Weights of a small mixture-of-experts language model, trained from scratch on English Wikipedia: 944 SwiGLU neurons an expert, 2 picks a token.
Below are experts of layer 2 (counted from 0) of a mixture-of-experts language model. Rows are named router (the router's row for the expert), gate (a neuron's input weights, with its number), up (a neuron's input weights, with its number) and show model dimensions 624-671. Each number is 128 + 24 x the weight over its row's rms, rounded and kept within 0 to 255. Numbers have three digits each.
Before each expert's rows: "comes after" lists some tokens at least twice as common just before its tokens as in all text. This comes from a sample of Wikipedia text that the model never trained on. Tokens count by the router's weight.

# expert 4
comes after: "\n", ")", "4", "3", "5", "6"
router:134114114124121118083101103135148135150118131127116119104190141125093169089117128157111128121130164116140172141145098107115129127179161095136126
gate0:071119157157096180117102134150090124137159164132115160081110113123157151113103086106098131140089128156151093126138151128134144094148148111142114
up0:114130125129111148137106141165122089122183151127126168111125130144139167126098081143070144152093136109107081155123162121135074089143118064140098
gate1:137084116152121113164177107111098121130121131134122131125150119119126135181151137123116176111124103133122164138165111121143145146100107124155159
up1:118164112133170103130106123154070137157138164105120131107163162118104134122121140154147139147141094148088130172133115137140106132160094138161162
gate2:106123105123150124090101107122116125070115125111187171091132131135123156127078145158112129155107077137141124126143155116153126113162153077141141
up2:169132145143119124134134184097120124119148163161074138158160130131153127121104138105160090152112166155147103102139120093080144124088150146163103
gate3:137114135126157125089146167134156141079129141129130096121122148148131115113093138141131111087159124118150125134084124104126093138129130104118126
up3:070112118143140124160149070102115129148124106129100104124103119133136091141183157118106109150123152140096132110147142138126142133121159168135160
gate4:137202152156145113119160109114176113120141154129096093152153116123099147082109139146129142142138128080128118108114154114150127099106124163138133
up4:119095115100122140093058107136123153154122076135164183148099134139165127118168133144151113089155152128124164164155128136096145133131145121129122
gate5:086130118122190160100124154125094132127137127083164119159145145164156126115138111121128092125099152161148127149094118114161102113094120127122106
up5:145130088125093121123098121155181152102152179165145109077082161113092131126156122143147168135138131136135160126086136088116133161142180122175127
gate6:154155098170163153092111115147137160090122156142131125159124141125104115129133151088163124082106116089109155126117101117107121095129086109127161
up6:171150093165155142114164158134119140139107155149136115144142146098095185114125130097099141080133125105124162135108098132084130099120098110127103
gate7:131100119120122178139112131123104130169192103129126123142145143113181149116088110071148115130114153134111103128142136109157140112115128145110102
up7:108129123140127100066104089114134137169153125119111114103169151158143146153177093103144111110188106142137151133111123124144130133124105183114142
gate8:090163159086152138173101140106138091083126107134152117088155136104124099111140186132090155141154126111127123171128171102166104128150137102101165
up8:097133120128151100113086108103173148120150099120154102124144076121145111140113118127170164114162128161136135104161114147109113135124134163100159
gate9:121142094138143117094131113158107140093148141083114107121138134150091123076153137148077134156140156142134138145128134099146158144113165082117116
up9:125130111130142147128160150097144094109089142140134128180145134118172098163102105131145108131105112151125154150153128138115113087134122141119120
gate10:131140094122121110131123140150116124162130107118175110100106120128114121106116145130143130139140144142106162197131067166130127086174167133144103
up10:100142125149151137129139139145140170100115121127111142131165149123103138150147116146121145167122116171107100096102121185112129158111049171127101
gate11:096147111114148136087145118132126121102099100115098168096125103126134120144099174153134149130128155116146161083113134126152110126182120156127156
up11:178090144156100134127122117159125110135186126162134105132151139127151160105170107141136132137168116092082108167130109128090126107108162133104126
gate12:125139177118170154135162115112134117144117107155160140108103107128138136110121100084125131117122091150097121143129110144102147083114145102175121
up12:083182117147128139185149072125148113100098126081165113119096122086088136099109103141148108108132141109126124121195103128111121133124158132122119
gate13:134136142099117171145111140113148137104103190129151112113123125118158081152138153154145111130108133137122121140175115129133089102157116107123088
up13:145136152131096169117132155128136128150120175167163117113131145129114101146142140147124123144114122157117152151156116083130150103157144098132121
gate14:107132158120148144157075148127144149148168121106098100102117111158139111135128124075133174146113134115106153124143133094120100124128109127151129
up14:138126128124192113154110090133120214112135149162149091119107163130160163141146118127151099111131139135110067084160125115116139122123165051123108
gate15:130119163151158134162106130128139133132179088117175142126191153170110127146125137135096122158095079105151133143115117108132109137137152088139133
up15:124095177124102157155092112114144143130122116143162111049157137101150127108138140144109093139113092100176164143155115134126076104151127154138134
gate16:121133143136110119122113124172128098150103098102126114198096124110126173133093087158116119107120127141116142101112139127098109079172153151122109
up16:141152103157140131147117108174118080146089127053114180145138141161137122163144108120151116115099133128150110159146143086142097105149167203118166
gate17:106128095125101127137113137161137091128108114115134163137136123113101151054110151090131115137146164151175098113141108133110133113118121144077146
up17:086092162112119169208145134143120108137127172149128158131073165111132165100090130117129119129133136121120135100102121146125128156113133121132166
gate18:132110133128109122126129148136133152181136117102089109116094126137096154142136119100104150106129090128131128139105118135115138109156113105111134
up18:139140137114120111129080105115123132104085135066121103162130172132084141145123117168137117136122150149136125110115106144134132133156141105144130
gate19:161110101128113092147165132143114158161110153106103153106142136172127110126089150109162136091139118148088143111103075125112112105131141052134097
up19:149107138149113080163121085108064108123092141170104163092165103152115155184132101089188115083122137103128094143110088145155090153102175098169155
gate20:133146138130137111133150108128142177101095098072119140153124120093114156147180119113127157118104119114133125136116132114132128177158149147114143
up20:189100119165133126132153137126135139116132135137155117091114115110108153125126126151157181110120112101160109121125126078118149148170126132135132
gate21:111107163124115097123097135171136128117136116094116156150131112111149087142119102101159142165124157149100163094152077127156153084116146136116118
up21:128178145118099093102093133110149118129048148128117172115148143110126147113077103113154169140137144119124158133161112159139110147149120108154111
gate22:101153120164154131087132151169136150112118172126159148098178149107126088103082139143123098104107154152114159128111111113144143100132104106137136
up22:110158133131132126115109111153126099132126115116114133151107176164164158124128151122145133159102139117091144136152138127118135113096162114124104
gate23:118086115120091139145129078122156131160111129100084128121103135134140126157078121134085113150138144103139090151113159152114107108118113149100120
up23:112125150116122147108161088143130162122099122161142177176177140148118124105120150106127149112112142083116136127166126145138132114156134121118151
gate24:103152126192117133137099118115090091144128146121139103167110148131143124158182114106131128158152110140109130132159150161130096104131128077135132
up24:130122148148111139122113127127126116130153119139130098152162111121070106147149138147069132165136159108165088145131173070139131143119126123091070
gate25:180117123139128116149161156098123130115134155116149146140156125140178146093120096118152154155130120155126126130113132114136144153135122132116094
up25:093166092157129108087119143144135162125126119102133101111142125126128105156153135095113151075120119107157178124183113160173084108128101080127093
gate26:153125116133117139123118123141100131102094165148099125168106178116175138119096129142099140107131141108131122142113126102107118159137172132121163
up26:124167105161137104124149135119027123137090153112103109124138119135183184168094117131103121081145160144146140141092128132107103121145142179085153
gate27:142146135137142144146114147144109107170142119125085108154168125138146133124136109166134121138131110114090139126111140094139127176125149162136173
up27:138135127118128141144125123088144138171123133114079114185141115143155132128116115162153121107140099086107151125136153143179104171122160131113116
gate28:166175104128130161155120125084104120108105168150157119125145135116104122066125138136132144177120111113124081147181126152136139093082124148133126
up28:096097101125105141143122141143131137168138126110150113144146128123178074132106144135097121163135127130153160135111104076142136136190122121086147
gate29:132169139172115060148126128118126113138121142113129138116143130105174085058124117170129169162144147116115134100130142112157138149113102108134149
up29:133068154144130165115133109131164114135095124117127086144116160136106130169127174131120106101098121110141103139131117125127154108137136119085095
gate30:121146096124133115124120085150157109112162083125123134150135130159166142088133132125118145137138126134156153142102126134166118086135127122147160
up30:098112160152107142158121132126154108142166135095088137120144144151109164128171139112141072136116120117146106157132076110153127129127123146120151
gate31:101139142119141101145105125086140150138096107186155148096164105119091116113109128141107182128159113116135131090117131155138137135134141153135177
up31:126156156098132121120122120106096119139147106159121141096154137174133139164126128129175149126133163098110115130112128087131124156156096115146152

# expert 5
comes after: " of", " the", "'", " a", " in", " for"
router:124110092127132122110124138150096123128100126144159096152088143097177107102142133161124106162103155126128148111104142079110155084172156097130082
gate0:100122107132157138136103131089137145118128138134126137098122150102118107152158144136175129186115135143147101181115187148114124133067113098119103
up0:111137128108135119103093119112144133096136135146148126096116162088106116147149110122155101183130169153159102200111172166109103122070118115128107
gate1:112151118137086134100106112129129124158139095094133111142158118156137133138108125166116123158119109180135129131116072162132106138141065141163120
up1:125151126129103140075108131090112149153162113095147155135139118116108149149095145135077093134129120138094145081085095116106116142152116083101093
gate2:128096092122087092157106120130174135151138099142168139137149168128171147091092116158130113170111153068113154161117174109148109140124081134095125
up2:145132105122079112150130120130170117151144085103165158121136163150166157100115093143134126170106182081116148165101151109132119140123082123103129
gate3:119146142114101101123151135098135152158106138150132151169123153109188105098135163143108138136118133160127134154118100111113102102122130137145127
up3:166133129123159106145082126125095091139124131147170103093130129164106119147099139147076091111126120102137111122128160153138114143133117120114173
gate4:122177119095141137113109120133149142140110110130108147116083111168117113142093135092137125122113099135097165178111151102155113131137090119145152
up4:157153077136137112100124131134149154137107132120100136111093072142138128119121092134151105137111137122165153154141140122148099129111117166136144
gate5:119150115135123124130117069134130123115144126146093145083091136110137108129152162094106145090158142112138152068110151124114131113133147132121112
up5:124150114156129141142100134129118128130124126123122164125084123132176096140133146082126156108158151103159116086087140127133114099145131129127117
gate6:107094118139127128133156127195156157090121131116124144103117125140109094107115132171148136107132114139113116144103126089087125115143148144149145
up6:118118129055120111115114152123130149118138127125074109161129129200132089171154118125096076133112134104126127132127138149146150141112122110091110
gate7:186106104126132132111130146124121139121093126078146093098142125136143139149154108100170085100138136146124093161090130124108075111110067107146143
up7:111105153165141099156133091120128154125153142077206114155108111114120111141140108106115117104137059130133105147130141100169134148101135105119157
gate8:127098089109087153131069147132125100090103119104150122110144118072117106134150122153137133079087127138135165123149109113114148123115098130120138
up8:144111123113144119119082094140168096103108135105137151157139137120113101126113145106140146126087150140112129094150092091141122168127115115087138
gate9:112134137122114173124154120129156110126134095139142122092155163154100126152090143139142185171121164125139141152131071151153096142143147147113078
up9:135107106120130088154090144138119143123103133104099145165123100100132134146177114147111088083123118108085115068142171127108177099130150148149170
gate10:130068139079158112077148139139108086150129079126117114134126143105158137145088141134139120150086113139131124133137203142129136116158141137137105
up10:118178164197107148174134118087156159120124161133140126157158143132141133136155098139105128096122136111143144140139092134106128132081117134154187
gate11:132137121064149135105141121108110105077123168123092132149142155114089082161150091129123073157111148172074169167138107105126149142121119103153097
up11:111128103155131111088125147101121131147178129108121112143128123118130076109142138150162086092130181114120116159145121089102114117152084105134110
gate12:091092158113113140137137141127138146170122145110159107114131182129116117126122138110163113107151124075142103135134152120115143123106141112139138
up12:131175074131154140162134138126156121099149130135140112096175111127131144109133136141106090088102127161181121183166144158112139124148133134131156
gate13:115160193119140128147153142140112127144107145064139106122120119129137140147123092099089157092120123157109160111133129079141100111153183168129117
up13:113131163116100133086173125105130146099114111127094104099151141120121170125117113141130148147148129137172155168112158126149136109054148103113124
gate14:132131138129114146136108144153126076117108137130091121123122121129122143126080127112145123116143147117147081137131123120138126101144149116066122
up14:129110107152119125114143110110135189135144136114126125130125125122161100122162122166105148140121107139157158122122119126105122161097113124143117
gate15:129106098109097105137096095131109134134127167178170135093138115117105128108121157079141136100139133097146147112098101114142103135067160134148101
up15:094086104135113131120135140149134151141111194184146108091152111117192148122093138079141172119102138160141118134154101149111111083114164107116132
gate16:146099126163156168142120083119129134132141136102144125148156126121145158116130101144120111118176117129133142109079104129106132113142101108150138
up16:117087133169155138141133083181106114119170150115144117175132110149115142134117086130143138126125121140154170103096119118099129109118116103148152
gate17:093139136125116139152120078143139108133103149137150117163166094151139153145179130129111159137136153182141123137147115129107156112138108122115136
up17:150137135135132117124146186117129160162149114139112142103090140123115113108111117122170106131081146092112145212137144133159114155167098111132106
gate18:125137149126114123137120071152128118153107119109149143104119139086159137150125148131145087150104140096123148111101126161120148142113140138147098
up18:120149135103162115142120125113106169138117087132079140132089152079115103143153097138139144110139097148116096149141122138127126124148131141136127
gate19:127086168151127155162139091102167117118116122112111096115108117126150151122161126113130110139114123160096101116111160148135183144113098107135136
up19:146072103128135125141114097127140111104080106165158127137113141145176125110131133134108114114155109141128118124151155112088123135148089100138126
gate20:112130117101122171134173119126168128110103143114125092135156123147121155133124172109146110134084144152111127111096175143108144107122180117140111
up20:150106149109110077154048119155081123095168139160112144107090139126136130106157100103135139135154152105147115165181054142119148131107088127174127
gate21:142115123134135111103116112133133119131105136148116133156152112092175125121134139107110179150138132165124162151107119125120122127109162170131097
up21:127109132158113143116088090124088128099094126125140125142136124106161103091165166143107107154105134162117143149069097170111136091137158134123104
gate22:115130118143156151116131144095145088186167089111120128117140094101156138146150171150144109121153137088083079102148098092128120108110116112151092
up22:129151093136140122165114055140123149098109133132092149178129113108120100129126154132155097132107148123165151134161142150166148149121114135167154
gate23:141149129143143150112196145132142096095112086139152083141108128117150101149133103123140121155146085144161133088181133105122123115158139108094143
up23:160149128137166150093166145122139128103150100135150104134129157178147126123157105165138094132158137110133163119140109129110120078137133122080119
gate24:106120142092110099080110115113118088124082147185166147170115079135142124108144121125156142132121175130121156149106138123156115129131135113081154
up24:102131131074130149084133145135156112124132146192120116156181135075100127064094085083167125133151125108139170103106132145154100150141104117122129
gate25:130134159111159128128117106105102112129122096116156113150155119137111158160111126137102083093098152146105131096120119152111136143125112126137163
up25:125117107142141131149166153198109157129128112125129120125079144108147135107119151143109123157161108144148144148137134125167101107133166153080092
gate26:138111163148117126105123122140146141117126084129099155117097125137126088138146127153130092105164112136134141133083128137138119143123145124101093
up26:149155134178102146106191113117129147150117085115115143104112146097125096139109102149126111108151088125116136103126130135167118122125115115156128
gate27:066116116136135126124101112108080128131099111143140118131137130112115091145158101104115115130145186148118072109097151142108133095123124107128152
up27:142161162112137160136148129131168109144140139105128150111145101154097156120115129161146147142102103078131153150163120117160112136121124149136096
gate28:145089137117132093103087133145102141146127152126103117103167093133113148116137097102123147112141136095109107099133188088078126148110109146127151
up28:126094111142125106142108121113180138138113126132171120143123115157075144098121125108071197139157123101153116124122137113108113145110115138146168
gate29:122126130121144089115120124080161079167152116171117152147139097101103120113137124153108138067111138153131134115170158097132151116155141136138151
up29:159116099119126086132128112127125068151140131152088104147125086091078114096145054124133146091086162152116136127184132136111129127121123136141145
gate30:138117097166117174118104152179182146112122141131174131137160127084127127153151154110118135194157146093128161121146093156127163151122159142169135
up30:150146123149108212113139111143144161123134100129177121157179164095136104155117149082118135150121145104134135085130094175124109139107147158142143
gate31:090110100128110155134148128147113097149096131155168104122133149098145114130065103101121183130150113098164113142105134132093137097112118108142139
up31:138125134125122101129183119094117109105157104110106162123114126130154141138142109157125117106134121143112132102101131138114120117168139134105124

# expert 0
comes after: " |", "\n", "|", ";", ":", " /"
router:105122118133106136153123154149131099143074130136133109157180148183128130117094128093137096136100088129138138144113088098127145108171146116123096
gate0:134114084127100127113079115152127150115081149121127109094105141101110070094129114135147131136149135110156098159162129140127150126144134113151131
up0:112127130134132162124142129136138109181146111139140135158132141102129177091150156140131106134106136135122139080101064147139152117143105129155053
gate1:130145091159101126118154112120138141109105144161122121159158109142126140139119140097139111122145103121174154116132151149142118116141159137100141
up1:113136111136146137108168107118140127124160124156129148140179105159123135141092094166125117132112151115115129127116096147148085103148111100110157
gate2:121109125131147138135143147103144128147117091163118107111118118134089154136144154106141132114098132125139161139116107104139144145157127116099189
up2:155138146124154130114110101154097078121168171125135120130158123136135130122093115106141110153147110123121130137123132155157102139088112115127103
gate3:135154130115153114085119105138112133067078144148186120183082113156083177158103144126114095132141148123158108183105111140134147166158134119153134
up3:151161146155132119111132119139125115068078165166153116145057093163113163131117115154128131122109147140144132163071135124112114124161151133130138
gate4:078146097149173148099127128086120153140148173128097145139124153123122096139134106097132130113143111156153113127077119145134131104126144112089104
up4:108153093118122112140159107133149088101148146146151120137139133122141098129115127148139118120129112088116120093132120119111131154130079128117114
gate5:159108132111109107142104109142168126098126122169111096157157137095117161129141150137096113143155154123108127058129090100095136096144113144144112
up5:116131121154130111094120104125102147126130115109145105124118115105120147106120176129087139127144117093156144090137073136138179098176091127089082
gate6:123112101137107117131152112157116128095136135140140137134131098090114128132077157146152133148103158077122145144133123139116180148158132093120115
up6:163131155117146134137082133156145147156136079132147108119127176153097130137143143101126146139171114160137110158118139129129109118071105152177111
gate7:090104113083153139141156140142101122124081111117154088153143107113155115160109139141084171142124108113155130099091119115131149143140130116137090
up7:182180132113106133134106157144149155120160149162097119162175117164116124117142111129134120148106100109117107156162101132132147131081132098126146
gate8:124167113130157129127147131124128144116121104131134100148168111152123120123139136133120140178102147134168104096120110118145119098137136104158153
up8:154152115146145175109118117118130149115139118131146115123144109135174124132117129158131145133129149118118110112133158103144123084174149100111125
gate9:112130121153174117113143147153130132135097118125137143155124125146137125128115093137086154121102170121142209124091121132081136133136180126124113
up9:092147107079169111129103111128103138138149121107097127159155139134081139144179092157068128151072140086136138136102121111154099114146119108111131
gate10:167140117130133101097127149122096070149127099130103100122112135132114134114088141124134160135120107113128135127081135108147128105165116149158123
up10:121125168110105141144121152149123147134127114148123157119145119103113132159132147114096079087157110104132154131156123143093105138053151133101173
gate11:096126132115145088147151110122161102120167105137122120079130156082093133071137159099151153152142119159151153143077134099132102099139165142115134
up11:102113136122077086141148148169157143113142100109132126037108131118113141110139126134127141158148141134143127151096069140138140093136127134154113
gate12:142105142146096123124106142167124149115161127120125118139159175140126127144125116144107087154137138110143129127140125120116081114113170075131163
up12:123103146155125128109122104116173110076138149178124115151119167142124119133144123126112144174133103130152112168138099134194117118114158077134158
gate13:096105170171118093073151137111139141111130144109114160138132144125146153106153096145143123156174112139142119138136139152092141143116115117125138
up13:144122123148127133131141116131097125159102076137087129107130148100148124173132102152149099053128122081131124132100105154167165122158131106127131
gate14:127104110144150158112139082123128126164158122128126107082130134205149168129159159158147129172142139172103148115125151140147102133118135129134132
up14:115143165104169106100131132135132147113107110109129155133128110120148089164095092115157128095113133125150157101133124145133115160115134150106101
gate15:165179101114125143114106122146133138146077132141135112132166142142119087150105115081144150099147110103186123145134120125102109128123158155098129
up15:166141131129128143098128125122134112112127155156143169144112148132136112157116105100138161153154140130138140110121149113130111161161171113120157
gate16:122111120142117108152163112095116124110073121134158081116134145142132160103110111102135157153134098074153130174139120154128129148141109145113146
up16:180130141082135149113112137132135108103083087098174101131124129083093110152149141126090118106127137142100129085157152140124125135106128126144152
gate17:131134103125131114174114143101094132172155147133150132145116138160145184126114124110120133106156168168154131148114143131187145152117101111127127
up17:170113131120108098152104130187107153135111126144122090151107142142100097121132139100110154123105126153131149110128146162133156137144133106109100
gate18:120126109106149154191142160131124125142114133120134144143110145135155134120199138155144117149118119103081104125151102129170095159108098121103091
up18:122089157115139150115090118056179123133180132149100122122120133111142107116095114125110118108155122152158115077118160120117120148109148153124107
gate19:139167118116155158096115122109176161094080153126148135147096090117149141160104132155143121139067131163113073142125121125096083139146101151126112
up19:143135153145133166105129087089114141100100158161159120160129108112161142133144118140153106123098182161130104138123099134089124139117114107138133
gate20:120144120131152134098110122156135129123145170120146128157125108132113154127097121127132077121113113097133147097151118137143108123120135135128085
up20:142149133146175117174108128123126109125126100128116117138133076177155111118125111142118143099123108146152149116133126143134117103138113095139099
gate21:142123106174109131145130144142147158114118153126132170165158123125096140115128140158112132131100138148155174110110071135113121103128156096156143
up21:100107122123099164089077081146111118094151162108125141094114115140113098135110161161149114119146137152136117116133104115149111125136106114145104
gate22:124102111137139110129172133115141142126098137144151123095154147067072154127115152098133175129165124158096154116123125186125118160170117123116104
up22:152114126132108123148133125136111149171137078108092126130134122140121102096117133132136103079135134125126116139145089095110082123101124131131125
gate23:109112105098101095161148072130128128136155152138131131170129105118137118125161152123086104139099129137113150148134088124163142126123109129138116
up23:127082118177120147118094189094143155142128108126120094123148104130139094205144144099109115110169155177125140087115127093153092158156188136132122
gate24:128134131111087129142216098136161146140106133118137161142138133136177135146096140129122140126108141096132126149088135083119151114124107091114123
up24:112161100094150128130115143126104150113067144159119156094116092138140121065140148124115073165143170123129117113139135126133147154089175094115173
gate25:137164112125148129119111148148110140163170107141109146164131156112120096168115143110113094141132152119161099087102143127097113142144172147130143
up25:127133159124069172122161108105174081083130116135135078120131151132114145092096178101128130091158126170134083138138126144157125092150130102136104
gate26:140142133075136118119118123133164145144117123129119189148129105097121109128198136104113153128120151173112117121109152100139131116167143092126117
up26:131147103137148125154160124133164121126090150134147139176116145093167136159159144110103133085156087157168142127122117084162105113087128114131151
gate27:143118127174094106140114118146130134148157189136089127162124120152132122126106117183147150111149095126088152167136138120166137143161138140153120
up27:097136103145113104112149130157134124165134143148133113112167117142084113130109106146129141106152116118112192126102130140134120114126136134126113
gate28:122130136057128107140152158137112151165153127130133125107121143110121137081168138077103086097097121134143116143157108125152129125142139129137153
up28:132119130177151120122086125092148100087110123078147139152144133151136120174072109148127144147119145120119125111113136138090118150141130130134126
gate29:142141157116192116151113091153100109107127147156059142117119130152135099148095109089142132122120123112174106151112136114134170153106123114129130
up29:146131107147086151122129123090138123123141091093174097155144115102093118141153157157088133134122113148114145161108123156133124125149140130141114
gate30:162167132122180139097109096119119121142130112125106114132157112139153128111161133134118096085079123085166161160087087132150097090140145098124092
up30:119114137140083140135134087080155119087151101098116080113148153145189142068165144117147142151145158151128087102121179058122119128151094111135149
gate31:115131164118159139100133097135104119134174138129130109161140123095141088120127090122122127144127111103143120126078091118106127114083092108127134
up31:126137140114091112135090203093185144136117158112079093087055156179100174136143152161117151127084104163114105121173138141132153126143132136129132

# expert 7
comes after: " ", "1", "2", "0", "9", "–"
router:159078140097154102187107060145099120136084134136094123188144132127134154141069135137129131132116105124149120120077087134143108124177148075128137
gate0:120133091083115097123144142117136104123111112095148130184115129075149137124156129132104113124134093093105097074091144110170088153133125134155112
up0:105149166148126103122103144113121143121128157166130155105124112172146086110105127121114115118105141118129143146110115121099125085142121163118166
gate1:120117137140152141123107121134083110116123146125146098109089131153106102155150104111134114088110104124156160086119171137130089148142145133160110
up1:127132147123151115134147102151095091111099159125123123107098138171143111140139121135134100113125132125162106122117153131102115150162149139133120
gate2:151166090121126121085099114127132128123166113159082116147145091112154121098141115156131132141122131130133094095164108130117115140154133130096075
up2:124139106089103124087141154107137148117103131121106102167157118103130153122072148113120142104081130133095114097100117138102138145156131162121138
gate3:154132125103116072125146116131082142140090115139112129154125115061207155108114171148121132143123105118122200128110161135114125110156154115109138
up3:093105129163167157141098115139147105102142113127161162109114140168063107139140095071134127083102132130128096134142123141123143100089158156123140
gate4:131122102107146128089105100127129138115124137098114156164116105111115112089100120129110109110095161122149124177151112150114173122155132133085153
up4:092126117116119167133180120103108137086116103169149142137141144118063157130137114164113089115155123139104151110118119146118112130129086099155145
gate5:077139091152111108142123130119138121118138140096149158133116128110082154114129139135092133152123118121211155155108154116114121118081114061122151
up5:145132141109122119134107130112101106167132119116108147141131105123104133146130142117121105105128153157107110085110119116149110122111149138153123
gate6:106085149179111109113097171118092132161105143121132120121168076138109117109098156106130144121138138119106177160151151095143161076119091148131166
up6:168151113153153133126144156106102145155120171130125097107098102072124129104136082105109145098136154117090118103118083093102139082103156138121133
gate7:129125111110136130071152133111096132100146166138131124152141129158153145127117134132165145128141118133122146108139140124108129109105127080083140
up7:171117156143174088134109133144110127154147124187114141143123150102118127132091125139118133139145162126140108135114126085102139118147130132137112
gate8:166129148143100102114106150122118124107091133130114093118153083097165140119130097141125095118102109112158095119114138129130096124108168132137104
up8:131166116147123145173118136132117097106145164110122088099118144107125113160169095142111152136110083134098129126141130102141125158132158112167118
gate9:126091108128141106136096089154092139079122171134106111106101125132096131113085131131123133118137139120132133143169146091078110146118096081112163
up9:078147135127124142117175151139162094210070097096158136129144125124174179113157132146157119157141105139123109088130119120146188102128152162121077
gate10:141157135152128108133116145137148126171148147101144140097087158105157121178103110146129122098081098079121114096101125124156182130126129126123169
up10:161140172128138168133149164125132098176129159135160166110116131115108118157138136170148117119132072127147097108099145129133129115143157188169155
gate11:098132136126142146083144095089138156114118120124120100135171087091079145111158151097099104123134155128111125122172124122082096142106134138126164
up11:123143155141152154151102094118173155147166107109149128158111108131114112106129153139100111122152149132087124130127159095077124104115135109131129
gate12:134145152143117147121116098134147096124136176143127117162119123129127142127083154142169143132099171160170129131158105138108132158159150123117150
up12:130119114114136111119146111120103141115120119163121129120110122096108114132114110121100130145140108106113102127112160080100149137091124155116113
gate13:148127133136145112088157128130113102159122173105125108101147156170124119106142124136131103150112165105132088145148123144090136148137134130114135
up13:129080085069109150095139086137128128136164136134112157096124151124153134107072137182141070152097094143123123204141105175149141132152106149155106
gate14:112119128152128124094154161142139145151118129144173107097137144120182177111093132145149127126152179153119129140086116146131140126138149109140130
up14:115101138170111123118123152120110116132130139129112071111126133102122147123123131158146116119142175113117158156062115188161099126128133138129134
gate15:120128168095142117181094095162122109089193124107171134172160087099133131097157110112112172103108108099154154102122094111117122121135141134133088
up15:119148129161139097132159123140170134125127155136144134140112111138126176099125126124136111198171178152151094120115106143140172139111133146112096
gate16:131147110130148115139135131128129127116112152130112134127132141119190138117133149133118157164124120143126125111107125124160130137113161192116129
up16:165117103146148080158150122121146140104120134118083142096164177124149106122148115163121112173132080122115127114105139128141128158124164133128164
gate17:133115139118146103129147114101107162158115145102126126136155141129148144109128164135118118166140204147127161129123118111117153133086142193144111
up17:099135131129120125129099173138134105120152110116151179152139098096114151129112126183133145142123096119131115113135133195099114110145144111121100
gate18:107106110119117100148140085123138122140134129162100144134195146123107144137133121124154143134138146145117050130132079136145104142152117107102101
up18:112168126089156123149130090166108097120158096147118130108133125101124124118076106180153132128123131131137109129072114133144162108142096136106098
gate19:116119177124104131110113151118132110133141143094119141147110133132118100156142133111127104154114101159174083127114099106119103155120124151151113
up19:118158111136131123142131143134150123114130116113140152088099128133134122101077095101156129153133119131136101165144127058127117170109103145068131
gate20:116108141161137136131116123119139138124162130140123135081154144118103148123113149118092114102127143153130128165157117145144105120131153110100104
up20:113137123078117116145162134132163145115122148110119134187165116117157170160131086140129130144157129150177101105111092087131114108136144154165136
gate21:136146150136138134129126108117164124144137095073112147171112145164122136141137146141113141154103128112130084130147145162125128140145127121122120
up21:100125176131118114128112104132141135146129103074066125177094145145123120180082160084163133136151165157133136129100148169132119132111152093089104
gate22:165184120167151094105113154167099114161090099117132133151153118168143141098107074127132147129119151126151146141156128107094134126096094127084143
up22:114096133106133157082145186150126139151101102105109146076130088111129155094156123153161114125134112105158098108106147123199082104140118137169132
gate23:121110162136154137099106092124144132113175135175134083118150119169130131112171137099111166112141062133128111154137135154088175126127151147119159
up23:165132105138038107114135125131119105159099127131123137135144136111146134096114118124152124145178117119077124166139130115192145128116135105144092
gate24:111127106109103132156125061200119151144147122172144120134103130135161151093106113152199162094120110119168110139104162146127126110118121121076107
up24:140154077130121100096104142108142155146114130138152128082183113143151082160135150101057107146122125081089161154136100126094103104101147139122149
gate25:195087106134142115092065105123156129112119131078155112122121121170109123145093140139089125116118108162139128140082133158132127136167130175102094
up25:123105120143122102124112104149128097145136148084140111188083124171101138113148130092144146112094111127148109126122131139140147085164098141129104
gate26:152131144152177153130106102150116118134191145131166130139164166120148115160117159128099117078177125139130102108126167120131127120082079186122143
up26:112105101091110118119157126146156160114097111146160154108115116121089139128160115118129127171086150096128112114154105106140126145158153081141073
gate27:144112139095118135147132126121165126169114091115123105119079175123126092130085133122115143098115148132136130143157129128107105188139117117143083
up27:164118124143105113118190128114091092158160152154104117098118142091063128121139134116108145139138134151134105123127112069106130127136146082105105
gate28:106123130107122122123144138091144117144083128089118153134148127081109095173129150140149079066096151108115114103127173082140129152100150120136140
up28:139134114144096128137168141148130105120110097094098087125089152099110124128122177203114101123130116132133136135094162087146111109099133122126130
gate29:100134138143132120119107086102088133069143087155153180151140103118148119117171134168156159138136116109176120110118167077113180111154156137147145
up29:121134153112133128129106122138134125114139114143107144109097102101127138128147155144106113145077137096171174128154126085114131102140119139116089
gate30:135173121111092117121150103143137108125074103127137151117169106076090166136113109136136098142122173136115159130186134146084124094142161105108110
up30:075069102151145147135120147101158149128134170114108094099091140171124079105103129143144084110119094160133112098131115094161153146106107138113118
gate31:118097126126144119124105122124115125126101109149100138133119134119136127116105126134133110106111116135148090116137102138160118112138149129083131
up31:151164130131094158145148143100150161140138094076150110090138131106127129129179138137124155129110115163126123164156094177106104164143119107115145